config = dict(
    num_hidden_layers=9,
    hidden_size=160,
    n_experts=48,
    experts_per_token=3,
    d_expert=32,
    d_shared_expert=128,
    hidden_act='reglu',
    moe_layers=[0, 1, 2, 3, 4, 5, 6, 7, 8],
    router_score='softmax',
    normalize_top_k=True,
    routed_scale=1.73,
    balance_loss=0.00713,
    balance_bias=False,
    shared_expert_gate=True,
    init_std_router=0.0319,
    lr_router=0.00101,
    vocab_size=8192,
    norm='layernorm',
    norm_eps=1e-06,
    tie_word_embeddings=True,
    optimizer='muon',
    learning_rate=0.0179,
    beta1=0.95,
    max_grad_norm=2.0,
    batch_tokens=131072,
    max_seq_len=256,
    train_tokens=538700000,
    max_steps=4110,
    dataset='wikipedia_en',
)
Below are experts of layer 3 (counted from 0) of a mixture-of-experts language model. Rows are named router (the router's row for the expert) and show model dimensions 0-159. Each number is 128 + 24 x the weight over its row's rms, rounded and kept within 0 to 255.
After each expert's rows: a language model's description of what the expert responds to. This comes from a sample of Wikipedia text that the model never trained on.

# expert 26
router [124  62 149  88  70  99 129 163 137 144 134  96 122 130 104 115 131 105 158  59 128 156 124 141 123 131 156 154 157 133 173 102 158 171 161 163 139 149 108 102 122 123 163 141 111 130 145 148 167 125  99 134 169 127  98 160  92 154 152 131 123  87 116 142 118 117 158 163 119 145 115 148 119 165 163 107  92 143 101  78 112 131 104 114 171 119 156 183 145 103  84 127 113 133 106 138 101 132 128 118 104 115 127 140 130  97 164 146 122 101 137 113 149 147 117 104 108 142 104 136 114 166 106 119 147 103 135 128 116 115  94 116 109 145 129 142 157 112 104 120 101 105 117 121 110 135 154 149 119 152 120 111  87 108 133 102 134 141  98 164]
Description: Prepositions and the article in running prose, especially in, on, from, during and the, often before dates or noun phrases.

# expert 41
router [152 134 154 106 141 104 111  87 169 152 105 131 129  84 186 110 169  94 114 124 107 105 127 113 118 150 163  97 118 137 116 149  93 122  89 120 126 129  86 139 127 106 116 141 134 139 141 132 136 127 148 171  81 167 177  93 133 130 115 132 140 147 147 148 116 116 143 104 105 117 108  96 103  93 170  89 142 121 135  99 109  96  97 155 176 148  94 134 140 122 131 107 143 133 131 111 115 117 131 155 141 136  94 169 126 140 132 132 171 150 144 142 125 153 168 136 108  93 107 169 124 155 136 153 105 143 157 100 165 100 160 152  80  99 146  79 136 118 154 121 102 120 144 121  87 122 119 149 147 104 151 114 121 121 143 101 107 150 175 144]
Description: Line breaks ending table rows, headings and track listings, especially after election or results headers, plus digits within table cells.

# expert 11
router [148  83 138  71  94 149 140 136 170 126 109  96 139  75 143 127 134 112 130 127 138 141 129 137 111 129 113 110 139 110 118 162 140 111 121 161 119 105 134 114 118 150 142 136 156  97 127 115 125 157 129 135  95  98  95 123 179 145 145 149 129 161 176 154  85 143 152  88 102 134 111 149 131 136 134 142 127  88 123 129 135 151 120 110 113 137 116 108 147 145 150 174 122 101 156 113 108 110 133 113 122 106 147 120 193 215 177 109 120 117 147 153 150 127 125 141  73 144 127 122 137 139 128 156 175 122  62 120 111 112 130 122 109 133 129 128 159 117 120 109 100  99 129 131  95 106 130  97 165 149 123  99 177  98 128 123 128  87 123 132]
Description: Commas after places, dates and list items, plus connectors such as and, or, including, while, en dashes, semicolons.

# expert 23
router [164 140 150 129 183 152 126  69 123 130 125 150 119 158 112 117 106  79 103 129 158  89  96 150 131 160 113  91 152 166 148 132 150 120 125 148 112 141 136 145 118 136 121 110  97 109 110 159 118 133 116 189 141 102 150 131 127 138 112 114 113 112 145 116  68 188 124 102 113 118 111 108 178 104 102 124 125 112 101 127 151 143 120 130 129 137 135 116 174 135 158 126 157  99 151 100 139 124 139 130 118 128 162 127 173 126 114 152  77 100 119 142 135 141 131 148 139 103 120 102 184  90 122 128 148 144 146 131 184 149 130 107 164 177 130 123 132 135 124 132 125 106 131 110 114 134  99 165  99 123 158 110  84 133 172 152 109 136  86 104]
Description: Single capital letters starting names or sentences, like I in Imogen, Isaac, Ideals, Z, G, plus sentence-ending periods.

# expert 5
router [109 141 148 151 137 177 145 103 115 106 116 148 172 129 151 153 153 142 129 142  83 114 105 112 143 114 126  84 117 123 140 133 123 156 137 125 113 131 145  95 115  99 131 137  87 128 169 153 148 143 150 179 120 136 105 146 133 137 132 180  97 104  98  95 148 141 173 101 109 110 135  90 169 117 122 109 122  63  83 133  91  79 111 115 136 156 127 138 136 179 106 111 114 129 115 106 174 117  97 128  73 122 111 128 101 186 149 157 149 116 125 112 169 127 146 137 100 149 165 131 134 140  83 141 132 149 141 114 161 154  79  87 135 141  99 160 148 113 148  99 128 114 125 108 114 115 139 130 106 130 112 132 109 121 131 101 122 110 136 149]
Description: Sentence-final periods and closing punctuation, plus decimal points in coordinates and numbers, such as 52.43°N, awards., (pen.).

# expert 47
router [134 133 187  81 123 138 135 128  85 110 124 112 110  96 113 133 134 146 125 112 116 148 135  96 103  68  90 159 132 142 123 112 104 127 108 127 185 163 167 110 124  95 133 126 122 112 157 104 108 139 125 141 117 118 115 101 136 136 165  98 109 124 114 150 157 152 133 120 135  92  82 124 122 146 166 132 156  94 143 136 160 125 130 131 138 135 123  97 123 101 135 139 136 180 148 139 133 108 158  97 124 127 121 122  86 155 126  81 109 109 140 155 139 129 119  91 138 152 152 147 126  91 150 132  78 130 151 177  89 161 117 110  71 146 120  91  96 150  98 132 141 119 131 133 143 121 110  98 152 153 162 180 155 140 168 136 126 119 104 175]
Description: Common nouns after articles or possessives in census, election, sports and biography text, like families, units, votes, team, schools.

# expert 39
router [ 93 133 124 135 140 124  84 135 170 130 127 157 134 131 148 111 109 165 107 158 139 147 122 128 131 142 127 195 152  98 114 135 132 113 132 129 138 116 139 155 127 151 141 161 127 125 166  95 189  89 120 131 128 151 138 155 139 139 104 154 152 134 105 124 106 106 154 147 161 141 146  76 109 125 146 131 124 113 123 162 143  92 143  94  98  97 112 131 149 193 112  99 100 122  86 134 132 104 105 111 128 101 106 118 142 113 150 125 147  81 125  99 147 130 171 110 120 166 113 140  79 146  96 119 153  95 120 190 117 154  90 150 118 101 164 113 165 128 144 166 108 105  88 104 130 141 112 140 136 130 103 130  89 108 119 139 161 150  92 129]
Description: Prepositions and verb particles after verbs, such as over, back, up, against, through, to, by, with, plus -ed endings.

# expert 4
router [128 120  93 153  97  96 129  94 144 142 134 110 117 118 122  96 167 114 144 144 115 142 160 127 119 109 103 136 140 147 121 136 130  98 124 161 129 115 153 109 124 147  75 117 109 105 114 122 113 176 120 151 141 126 104 196  97 120  92 136  96 130  98 122 164 123 139 158  91 135 110 146 146 115 138 128 118 136 194 135 107 150 101 121 152 143  78 117 117 109 143 160 136 108 120 125  94 155 175 169 168 172 100 109 144  73 121 152 107 118 127 162 116 141 143 139  90 136 125 108 127 158 124 137 130 112 161 150 132  85 136 145 173 127 125 113 177 100 124  92 158  95  86 146 131 111 130 120 136  99 145 134 108 126 123  98  92 183 112 115]
Description: Space tokens and line breaks before numbers, mostly after month names in dates or after table pipes, such as October' '19.

# expert 30
router [139 148 175 119 133 119 133  99 107 117 129 162 102 162 125 171 103 118 139 138  60  94 167 133  80 120  89 129 126 125 187 108 100 147 110 138 111 175 147 156 100 127 106 146 121 127 151 133 141 180  70  86 140 110 136 119 127 142  94 125 111 154 127 105 110 143 181 148 107 148 133 124 141 119 100 133 115  93 119 140 161 118  88 175  88 144 114 106 129  97 134 160 157 117 158  67 126 126 101 152 103 138 148  93 137 127 123 156 119 147 117 135 122 119 152 130 165 145 131 116 106 134 149 149 125 160 125 146 106 130  96 159 151 122 120 156 151 130 151 115 131 132 166 135 133 143 124 118 107 106 108 147  87 111 157 122  96 156 169 143]
Description: Capital letters and abbreviation pieces in codes, acronyms and country tags, such as NED, AP, USA, and the periods in abbreviations like v. and a.e.t.

# expert 36
router [116 144 128 104 126 135 142 126 131  74 106 101 101 147 113 163 126 128 145  97 148 159 120 119 134 117 149 128  94 131 102 136 195 114 101 175 162 124 145 105 155 120 116  98 131 126 114  98 121 141 106 105 102  90  82 105 125 139 166  85  99 145 133 144 114  55 145 149 108 105 127 135 139  95 148 140 157 124  75 158 149 127 139 147 139 104 135 108 104 118 158 129 121 152 134 107 142 125 134 147 148  96 135 112 122 143 110  79 101 103 142 115 156 167 117 113 145 153 117  97 176 112 187  96  70 153 112 139 121 126 141 124 109 144 147 144 131 133 160 133  97 142 147 142 160  97 119 152 129 114 142 137 133 182 106 110 149 180 133 126]
Description: Common nouns after the, a or his in sports and media articles, such as film, team, player, album, number, season.

# expert 7
router [116 124  96 160 107 115  96 147 129 108 139 128 152 122 169 117 120 131 120 106 117 113  96 114 110  85  93 116 163 164  93 160 128  99 109 100 132 111  93 131 161 110 104 103 174 106 158 133 122  91 137  99  99 152 139 126 160 125 110 180 134 101 163 126 132  99  95 134 130 106  95 136 163 114 122 118 110 166 114 130 103 122 107 159 129 143 129 125 136 152 148 150 155 106 153 123 114 130 155 130  95 145 163 101 152 137 146 185 113 119 109 143 189 134 109 120 102 162 154 143  63  85 119 144 141 125 150 106 163 138 107 138 148 120 155 112 119 112 137 161 121 161 120 156 119 133 113 141 124 111 126 180 100 153 107 115 175  95  90  92]
Description: Space token just before a number after approximators such as about, nearly, up to, plus digits inside years and figures, be, been.

# expert 29
router [116 151 134 170 165 164 112 140 162 195  94 112 131 151 116 163 196 148 150 134 154 175 109  95 115 116 141 114 172  92 129 113 135  86 147  99  98 116 142 122 120 125 132  79 106 110 134 139 123  99 107 170 119 139 141 147 133  95 122 137 115 131 125 108 159 143 112 120 110  94 154 127 103 114  73 116  85 162 143 152 110 156 158 119 106 106 101 134 108 167 140 138 156 115 125 113 148 125 190 147 148 130 154 131 147  93 128 126  90 139 129 145 116 111 121 131 135  75 121 133  85 132  94 149 131 132 108 142 135 115 113 134  92 156 124 143 114 167 116 147 129 108 157 104 142 114 167 101 127 123 145 146 141 101 161 151 108 143 153  92]
Description: Opening or middle syllables of proper names, often Germanic, Slavic or Korean, such as Sch-oenaerts, Bre-men, Da-ew-oo, -kov.

# expert 19
router [143 109 137 130 106 130 112 143 149 127 122 102 139 126 120 111  87 125 121 119 155 144 105  80 114 124 178 120 118 107 137 156 150 182 108  96 122 111 118 118 156 149 128 112 116 103 104 153 139 156 125 149 165 131 155 166 124 121 110 143 135 119 131 140 105  97 143 148 105 158 134 148 145 162 147  96 149 171 133 119 145 127 151  90 155 141 105 118  88 121  86 138 106 138 156 112 103 162 138 102 176 113 149 179 109 107 106 177 136  92 148 142  92 124  95 142 138 150 144 160 108 135 134 107 114 147 120  93 129 113 146 139 146  98 140 198 124 102 151 123 143 115 113 150 111 133  96 121  90 151  78  80 112  81 156 109 171 152 100 163]
Description: First digits of years and numbers after spaces, parentheses or dashes, as in 2015, 2007, 1877, plus mid and Died.

# expert 40
router [174 119 132 111 151 109 143 154 123 146 155 103 106 145 116 134 136  96 169 173 123 157  98  94 148 163 128 123 170 119 143 126  95 104 142 100 121 117 140 131 124 133 135 100 139 143 100 120 141 119 157  97 113 106 152 135 126 102 101  96 151 150 117 137 163 155  71 148  97 153 134 112 111 108 169 132 149 111 151 110 168 145 128 162  81 124 142 150 106 132 104 150 148 155  99 199 147 141 132 117 132 131  75 119 125 132 101 128 115 149 148 127 110  77 130 115 137  95 135  90 126 145 116 136 128 116  97 137 144 134 126 107 119 110 161 157 123 131 116  80 139 135 127 140 101 148 136 110 157  88  94 110 121 141 215  86 139 152 117  91]
Description: First words or pieces of proper names, often in table cells, such as New, Car(men), Los, France, Conservative, Allmusic.

# expert 12
router [149  91 133 136 109 127 100 128  87 106  71 148 140 153 148  80 153  99 140 121 156  96 124 168  81 154 173 146 112 119 166  99 143 143  95 138 155 129 106 112 111 123 114 150 169  99 148 154 114 143 119 104 146 102 178 113 122 110 169 137 129 109 110  75 108 130 150 124 147 149 114 129 135  96 132 149 145 147 141 124 102  75 144 114 124 119  87 148 102 142 118 143 143 112 155 142  96 148 127 135 123 110 104 110 120 114 147 104 140 132 158 115 125 107 131 126 143 107 200 102 119 139 121 128 131 114 154 144 104 154 153 139 175 163 163  94 143 119 150 110  98 105 114 155 122 179 133 146 115 146 157 130 122 155  70  91 142 106 140 111]
Description: Spaces, pipes and digits inside Markdown tables, especially empty cells and header rows of chart, result and election tables.

# expert 10
router [134 121 121 146 172 139 112 115  89 127 102  91  93 124 142 101  74 135 152 133 137  97 118 109 106 155  75 130 115 119 106 132 103 150  89 102 126 120 149 172 111 166 129 127 122 122 141 119 117 149 112 160 126 154 137 148 151 109 113 136 103 184 117 157  84 114 148  76 151 152 131 116 168 142 114 141 119  99  97 160  95 128 109 113  99 110 102 113 156 141 121  81 153 143 127 125 150 114 124 119 100 114 110 119 152 118 133 119 149 109 110 123 126 180 170 146 153 133 142 102  88 141 162 143 186 109 111 109 123 148 167 151 129 165 143 132  66 127  98 124 134 154 138 130 140 126 116 149 147  75 142 140  86 109 135 168 162 135 156 128]
Description: Hyphens, en dashes, slashes and minus signs joining numbers or words in tables and scores, such as 3–0, PD/sqmi, runner-up.

# expert 27
router [118 148 116 131 156 101 128 154 109 130 119 106 149 103  90 168 111 178 131 159 130 134 153 136 161 107  81 131 124 136 105 140 125 148 151 154 134 161 118 141 145 160  99 143 127 122 140 110 110 144  95 127 131 132 124 126 138 135 151 104  72 102  93 129 140 171 116 175  98  96 129 128 140 130 120 130 112 120 131 107 160 103 194 147 116 112 150 142 123 150 142 136 111 171 127 147 162 134 140 138 138 124  99 108 118 119 115  93 123 117 101  87 116  89 124  67 139 118 165 133 113 160 182  91  92 181 151  91  73 110 136 158 106  85 131 139 146 128 139  92 137 155 132 135 170 102 118 154 143 139 133 121 129 134 177 108  91 134 111 124]
Description: Field names and values in infoboxes and lists, such as Genus, Tribe, Years active, Award, album, and cast entries.

# expert 35
router [152 132  87 117 109 107 129 134 132 165 106 154 145 172 132 139 153  76 148  83 177  99 137 115  93 129 123 127 111 165 138 153 132 110 131 128 112 171 160 137 154  93 123 129 117 141 110 172 120 128 141 128 129 139 176 133 114 128 118 140  91 107  80 112 113 157 162 117 112 115 134 135  89  96 108 174 179 142 127 133 101 127 121 136 113 125 125 125 175 149 143  99 129 136 140  85 103 101 123 110 127 136 135 127 125  97 106 140  97 108 141 106 140 144  82 167 134 115 117 107 195 110 155 137 144 108 136  96 141 128 134 110 145 145 105 144 107 127 152 146 146 118 152  89 122 177 126 160  58 152 136 129  79 150 134 164  98 113 125 108]
Description: Lone initial letters or short pieces starting words, like P, F, M, S, re, g in merging, plus CJK byte pieces.

# expert 28
router [113 163 158 134 123 126 106 149 136  92 139 160 120 162 149 135 105 166 120  69 138 128 118 126 138 149 105 104 132 134 145 131 136 134 122 127 158 115 107 100 143 148 113 107 139 150 121 147 151 135 122 119 152 120 142  96 164 134 142 140 115 117 134 100  89 109 139  93 154 150 113 159 101 106  95  88  70 145 121  90 149 201 132 104 117 148 144  89 101 125 173 156 115 132 145 125 164 116 160 155 145 135 101 126 156 174 148 167 126 114 158 126 142  91 128 147  93  96 143 164 125 107  92 159 133 123 127 163 121 152 109 156  83 109 128  98 149  86 119 151 124 117 175 110  81 122 140 122  79 124 124 164 146 127 100 123 139 146 100 111]
Description: Mid-sentence function words in narrative prose: auxiliaries, negation, pronouns and conjunctions, such as not, has, would, she, and, to.

# expert 33
router [156 184  96 145 186  94 122 135 131 148 128 162 116 148 131 129 122 107 108 102 138  82 165 144 138 102  79 126 132 103 104 150 157  88 157 130 127  79 108 132 126 147 102 171  87 146  90 169  85 148 102  75 129 129 159 156 118 149 136  97 136  94 113 161 115  63 134 130 116 124  94 154 113 126 120 113 139 134 165  90 101  93 141 172 157 125  97 114 129 127 116 149 119 111 120 170 107 124 146 113 106 147 129 137 127 115 123 150 137  81 115 126 131 137 166 125 124 132 157 149 151 121 179 163 122 153 153  95 138 112 139  96 125 123 114 109 121 132 130 113 117 152 115 121 156 118 137 113 110 152 111 109 163  96 112 149 128  92 149 145]
Description: Line breaks and field labels in infoboxes and taxoboxes, such as breaks before Population or Order, and labels Born, Location, Founded.

# expert 17
router [112 145  92 113 143 103 111  83 111 102  96 112 111 101 114 151 129 144 131 135  71 120 183  67 110 131 146 179 116 132 193 148 168 150 126 129 118 117 121 115 127 151 151 115 121 128 108 143 135 144 150 163  95  95 116 178 136 105 137 123 111 102 107 121 127 107  91 138 171 153 143 121 102 109 152 128  74 135 134 139 123 141 171 102 124 111 138 145 141 166 114 180 118 116 110 120 104 135  99 128 141 134 109 149 116  87 125 140 104 131 121 131 147 123 161 175 134 160  90 124 143 137 129 185 132  71 137 118 150  98 121 146 126 115 145 142 186 124 136 141 134 116 126  99 143 118 143 129 143 126 111 147  95 142  66 130 141 123 118 156]
Description: Consonant pieces and particles inside Germanic, Dutch and other surnames, such as Schmi-d-t, van der, Côte d', Kr-ull.

# expert 1
router [ 93 109 143 151  99  98 108 112 149  92 110 135 139 134 136 135 137 135 108 119  61 149 122 112 143 156 119  86  90 120 127 115  97 149 138 140 119 120 119 106 108 139 125 105 110 168 146 131  92 144 121 136 150 157  89 104 163 115 168 147 116 168 141 129 142  66 132 124 158 102 144 144 152 123 122 141  95 165 177 133 158  81 130 101 147 158 133 107 136 123 139 159 149  67 109 134 109 120 159 142 128 114 121 150 137  95 123 121 101 173  98 149 132 138 132 175  86 141 107 119  92 151 136 104 116 111 147 158 140 120 105 105  97 138 127 133 141 141  81 147 154 121 150 158 157  98 124 122 121 168 124  85 171 101 146  95 110 147  99 149]
Description: Vowels and short endings inside non-English names, especially Slavic, Spanish and Portuguese, such as Andre-u, Córd-o-ba, Tomá-š, Smill-ie.

# expert 37
router [ 83 119 174 102 104 162 123 155 115  96 164 127 110 110 101 145 115 129 152 143 186 105 120 136 143 125 144 126 130 107 131 102  86 116 144 152 127 120 151 125 146 123 123 151 157 127 130 135 123 134 123 139 161 160 108 112 123 130 123 140 186 147 104 123 128 124 109 115 105 167 113 140  98 135 142  83 112  98 117 138 153 182 103 145  79 113 139 131 113 138 108 104 172 146 163 109 107 118  94 104 137 145  98 146 128 164 104 148 139 125 144 106  91 151 124  92 155 106 126  74 125 146 127 103 166 124 157 146  86 149 122 101 137 173 117 109 128 169 110 126 185 159 110 129 106 114  55 160 152 107 146 144 101 102 116 134 158 117 142 138]
Description: Opening == and === of section headings, plus opening quotes, dashes, bullets and first words of names or titles: "The, Super, Best.

# expert 9
router [122 118 124 116  91 102 154  94 115 114 164 133 151 108 177 104 111 187 110 108 108 118 155 163 155 163 116  84 145 102  99 122 185 142 135 123 143 138 143 130 155 136 173 167 158 141 114  99 139 103 148 105 132 121 148 127 161 129 155 166 148 115 103 120 111 122 143  89 153 122 117 142 144 112 154  74 112 126 139 159 156 155 116 140 142 171 121  92 128 124 115 159  99 119 109 124 118 159 128 131 118  76 155 135 149 115 157 131 127 174 124  85  81 124 140 143 154 105 133 141 142 125 170 129 101 137 152 109 114  96 122 143 117 109 141 110 129 148  91 151 114 114 127 126 112 116 183  90  91 169 126 115 118 143  91 130 122 125 156  77]
Description: Closing = after a person's name in article titles, table pipe separators, and copulas or articles after subjects: was, is, became, a.

# expert 25
router [146 158 129 137 100 115 128 122  88 129 128 157 154 155 128 109 111 106  90 123 107  69 111 145 164 142 141 150 135 137 150 102  86 150 109 131 127 157 164 110 135 128 144 123 130 145 149 130 126  54 164 114 104 150 100  98 171 135 115 117 169  89 175 146 130 105 129 136 164 151 140  83 162 167 143 114 153 124 131 154 164 102 128 117 164  97 130 144  99 124 127  94 137 123 167 135  95 105 135 141  90  96 123  91 113 169 113  76 147  96 132 148 148 116 145 133 131 131  93 160 109 119  89 144 153 122 137 123 104 132  85 150 149 148 139 117 122 105 121 113 123 137 163 108 102 138 108 139  84 156 147 168 121 118 174 152 142 118 116 113]
Description: Single digits inside numbers such as densities, percentages, money and years, plus number words and units: 11.6, $8,000, million, sq, km.

# expert 18
router [172 140 104 172 114 111  86  86 137 125 182 128 132 125 138 128 179 127 149  84 132 120  92 133  63 122 159 112 124 129 169 149 103 145 144 101 141  84 125 113 159 156 139 143 122 117 116 126 104 159 107 127 143  96 117 126 161 138 113 121 105 137  98 116 159  99 167 149 137 132 150 101 121 140  97 126 121 138 132 146 115 136 142 102 111 144 113 128  94 120 128 131 100 123 145  70 140 130 150 105 147 114 155 160 113 130 155  92 131 124 124 149  93 118  82 111 159 105 123 163 143  92 142 132 139 113 137 156 145  95 171 151 146 117 120 136 151  99 145 105 103 137 115 102  86 112 119 108  66 118 113 100 124 119 179 146 156 152 167  84]
Description: First digit of numbers and years after a space, bar or parenthesis (1990, 10, 2025), plus subject pronouns he, they, which.

# expert 38
router [123 153 118 125 119 113 141 123 121 171 167 122 127 128 176 126 140 177 148 151 134 138 148 113 123 133 151 136 146 158  89 190 138 121 138 114 120 136  71 123 134 117 147 130 164  96  81 138  91 119 159 145 104 112 122 114 102 138 106 102 151 129 115  85 129 157 161 117 106 174 130 157 122 118 159  87 168 169 150  91 103 121 111 111 110 114 127 102 115 127 105  96 128 148 113 132 135 121 125 104  88 141 112 166 122 148  72 156 138 125 115 143 104  95  79 133 129 147 110 123 165 122 116 127 132 111 104 108 162 107 153 127 177 141  91 133  80 112 129 133 120 165 116 191 144 145 164 128 104 125 163 131 137 134 125 136 114 145  72 122]
Description: Word-initial prefix pieces such as re, pro, dis, con, de, and the piece right after them, as in deci-ding, re-united.

# expert 44
router [140 125 134  79 104 149 155 149 141 157 148 145 143 119 109 164 129  82 113 113 164 127  87 140 145 161 135 116 163 146 144 107 107 105 170 121 130 119 123 150 136  80 108 107 130 159  82 136 160 127 100 111 149 123 155 160 107 132  78 137 166  87 131 174 121 157 127 123 140 151 127 184 129 115 119 150 124 111 141 120 139 155 138 113 136  99 115 146 161 135  81 136 158 129 112 159 143  93  88 104  86 159 149 101 158  92 139 159 140 121 167 134 121  97 120  90 170 118 114  92 112 150 114 108 147  79 129 122 155 121 116 102 137 144 105 135 152 102 131 186 121 117 132 143 106 126 162 151 136 110 123 106  93 128 124 142  99 128 174 121]
Description: Prepositions in, for, at, and place-name starts like New, St, San, North, often after line breaks, pipes or headings.

# expert 16
router [124 136 146 143 165 153 145 133 114 129  92  98 117 125 112  78 152 103 144 153 127  95 175 155 124 133 131  91 134 142 138 152 159 129 166 161 114  95 139 122  89  69 127  77 124  77 141 138 156 121 104 146 128 119 129 136 111 133 151 128 162 170  91 125 134  99 150 138 129 173 141 123 140 101 135 123  98 121 138 109 114 101 120 130 180 161 144 156 102 125 114 109 120 141 135 114 142 129 144 188 146 102 136 128 145 179 139 127 132 159 121 143 114 175  55 104 116 118 121 141 129 114 141 157  61 140 135 130 118 107 113 123 160 158 143 128 136 120 157 101 133 120 126 114  68  98 111 137 118 122 146 131  73 120 132 132 115 158 109 105]
Description: Periods, line breaks and == heading marks ending sentences or sections, plus sentence openers like However, There, The.

# expert 3
router [161 123 146 119  80 119 149 146 144 116 172  99  88  90 148  87  88 166 113  98 145 159 109 134 150 138 131 106 111 114 117 146 172 106 133 133 127 132 102 103 181 141 146 107 142 136 174  88 119 107 114 120 156 136 101 118 119 152 119 148 133 114 155 155 114 127 157  85 115 102 101 127 105 141  66 156 108 115 130 135 104 190  91 125 142 158 124 153 143 127 128 169 108 123 141 127 106 102  89 106 130 112 148 112 198  97 134 143 169 151 125 110 116  97 103 109 135 105 124 114 142 156 146  96 156 145 135 138  93 118 107 109 143  99  87 101 138 129 147 149  91 101 126 131 150 119 128 134 122 126 108 106 148 122  97 164 124 147 167 144]
Description: Pipe separators in tables and footballer career lists, slashes in appearance/goal stats, plus linking words like as, until, becoming, named, the.

# expert 6
router [109 123 133 105 168 184 114 106 164 147 136 125 141 121 123 146 125 139 144 128  92  94 117 128 169 126 163 110 155 137 115  91 118 128 123 157 112 167 131 100 147 118 127 178 118 152 163 119 105 138 119 123 177 175 115 115 105 116 161 155 153 123 142 144 128 107  88 168 106 104 148 105 151 137 135 128  96  93 139 115 177 119 165  85 183 150 145 138 119  83 168 163 103 133  88 122 147  96 126 158 151 111 121 148 101 113 109 124 109 120 144 128 126 101 136 138  86 148 109 175 102  99 109 106 107 104  92 112 135 112 127 126 141 156 121 138 126 135 119 137 147 164 129 140 131  97 119 124 187 123 125  95 162 108  88 118 114 136 127 178]
Description: Final digits of years and numbers, plus syllables inside non-English names such as Karnataka, Galatasaray, Kazuhiro, begonias.

# expert 22
router [158 143 128  82 175 152 142 147 114 130 141 167  94 140 128 160  86  90 153  88 161 132 132 162 150 167 128 130 136 127 143 112 109 139 118 126 121 128 143 182 144 122 115  94 149 151  74 119 141 116 144 113 164  93 106 156  95 115  82  96 152 112 157 113 101 174 101 148 130 149 127 127 118 128 144 118 132 119 131 179 170 179 115 149  78 110 138 117 126 117  99 113 172 100 124 140 109 202 112 120 166 141 138 150 139 100 136 104  97 147 105 149 119 106  84 122 118 159 143 118  98 115 126 150 135 130 138 155 144 114 131 112 124 116 144 145 119 151 139 123 128 130 133 126 178 144 123 119 155  97 107 168 169  95 153 128 104 130 120 133]
Description: Capitalized first pieces of proper names that continue in more pieces, such as Mo in Modo and Mohács, St in Straw, Ar in Argentine.

# expert 15
router [130 155  90  93 128 105 123 159 154 166 114 131 162 133  98 110 163 155 122 119  99 122  81 129 154 138 120 170 146 155 123 121 113 108 128 136 115 125 139 164 127  88 166 125 133 141 133 118 131 127 133 108 136 134  82 183  97 125 128 159 107 132 110 156  66 161 142 109 181 152 119 158 133 145  82 144 155 145 100 114 144 128 127 159 165 100 153 153 132 166  96 113 147 138  95 125 130 116 129 159 147  90 135 172 177  88 132 130 110 143 124 104 174 121 136 139 131 124 129 109 160 159 113 101 140 130 130 123 143 110  89 129  91  92  92 122 145 142 136 156 163 129 130 122 112  97 141 120 111 141 103 113 108 158  86 169 129  74 141 125]
Description: The preposition of in "species of", "a moth of the family", "coats of arms", plus in, by, and &.

# expert 24
router [120  85  79 124 132 165 146  89 146 115 105 135 155 154 136 107 137 143 123 103 130 108  98 105 120 120 108  90 144 152 135 133 172  95 105 150 129 117 121 117 136  59 150 143 120  86 119 121  98 145 155  98 104 137 139 123 122 119 140 137 134 148 115 111 128 124 131 108 141 156 116 127 144  99 126 139 131 173 140 149 111  91  89 171 165 138 136 112 132 136 140 102 114 104 164  99 102 155 119 140 165 130 145 126 140 168 160 148 116 110 132 179 142 161 194 148 117 136  91 109 100  92 126 160 146 108 114 123 158 115 125 149 154 158 144  78 112 108 122 148 134 170 111 186 113  95 110 141 129 117 115 151 115 144 116 143 176  72 146 135]
Description: Hyphens and spaces joining compound modifiers like public-use, state-owned, high-school, plus parentheses, commas and prefixes like bi, micro.

# expert 43
router [121  79 163 118  86 167 121 184 120 141 104 153 122  87  90 125 154 163  83 112  99 145 139  98 115  96 121 163 118  80 124  82 100 125 169 160 132 107 116 112 134 143 148 165 116 130 142 119 128 159 156 133 108 122 126 121 183 131 106  92 114 143 137 119 173 142 115 134 163  75 153 137 135 136 125 124 139 119 106 111 119  85 134 147 124 132 127 166 151 124 131 151  92 139 148 158 113  85 132 177 102 147 110 136 126 128 153 147 110 164 151 160 151 109 152 111 149 156  88 138 130 105 156 149 130  91 129 141 129 131 131 111  74 133 122  95 112 119 131 106 149 112  81 167 130 107 102 120 135 114 144 146 134 158 138 149  95 114 164 131]
Description: Final pieces of words and names, such as plural s, ists, les, ency, ology, ren in Darren, dy in Mindy.

# expert 42
router [100  97 102  68  83 109 142 167 125 105 138 123 161 160  99 128 100 104 128 158 117 137 189 147 101 104 131 135 111  86 154 136 148 112 163 188 128 145 103 173 136 151 143 136 122 120 138 125 112  96  94 153  96  90 143 130 161 138 156 150 156 143 113 152 128 138 177 143 172 134 122 128 126 140 111 111 131 144 129 119 125 149 122  85  97 129 153 120 122  94 163 128 108 129 119 109 144 115  73 159 141 113 139 163 149 170 101 148 130 141 135 113  96 118 171 116 143 149 112 106 112 164 109 127  99 156  93 127 153 109 115 174 129 126  85 139 169 141 129 121 131  91 127 113 140 114 124 114 145 143 106 108 149 148 109 147 159 153  99  95]
Description: Main verbs in biography and event prose after a subject or was, such as succeeded, joined, announced, received, played.

# expert 14
router [123 142 156 136 103 136 159 154 109 103 157 109 128 121 132  97 120 152  96 118 141 148 117 125 102 124 148 127 125 120 115 159 117 151 118 164 151 146 121 117  80 104 121 101  81  83 143 137 143 108 115 165 133 141 168 153 116 129 139 130 109  94 144 131 162 128 131 142 170 110  99 125 107 111 123 182 157 129 114 119 110 157 158 108 134 136 140 113  81 126 163 149 112  88 112 168 140  84 103  98 133 138  90  87 112 135 111 126 137 125 134 152 146 158 103 116 125 161 166 144 160 150 113 133  73 109  93 180  95 139 154 121  99  70 114 147 150 108 122 154 131 131 100  84  81 162 109  87 123 129 143 124 152 148 131 156 146 167 152 135]
Description: Verb endings and reporting verbs in prose, such as argues that, noting, asserted, plus object pronouns him, them and verbs like made, found.

# expert 21
router [120 118 139 137 127 134 166 103 125 153 157 157  98 156 132 130 119 120 113 173 162 106 119 153 120 150 143 142 105 120  94 138  99 118 113 141 163  86 129  75 121 146 181 129 169 124 140 121 102 122 123  85 116 144 122 118 108 141 161 138 139 124 119 149 139 106 121 171 144 129 104 128 127 141 132 132 128 133 103 115 151 187  77 125  87 133 114 158 126 137 155  93 117 122  99 171 133 151  99 143 109 125 113 152 104 119 153  96 152 117 150  95 107  95 124 153 114 114 147 108 191 110  80 102 119  90 107 128  66 159 133 119 137 130 139  87 104 135 133 132  99 143 109 129 124 151  89 102 149 117 150 113 169 148 132  65 101 139 138 168]
Description: Markdown table divider rows after header lines, plus determiners and adjectives before nouns: their, his, new, several, recent.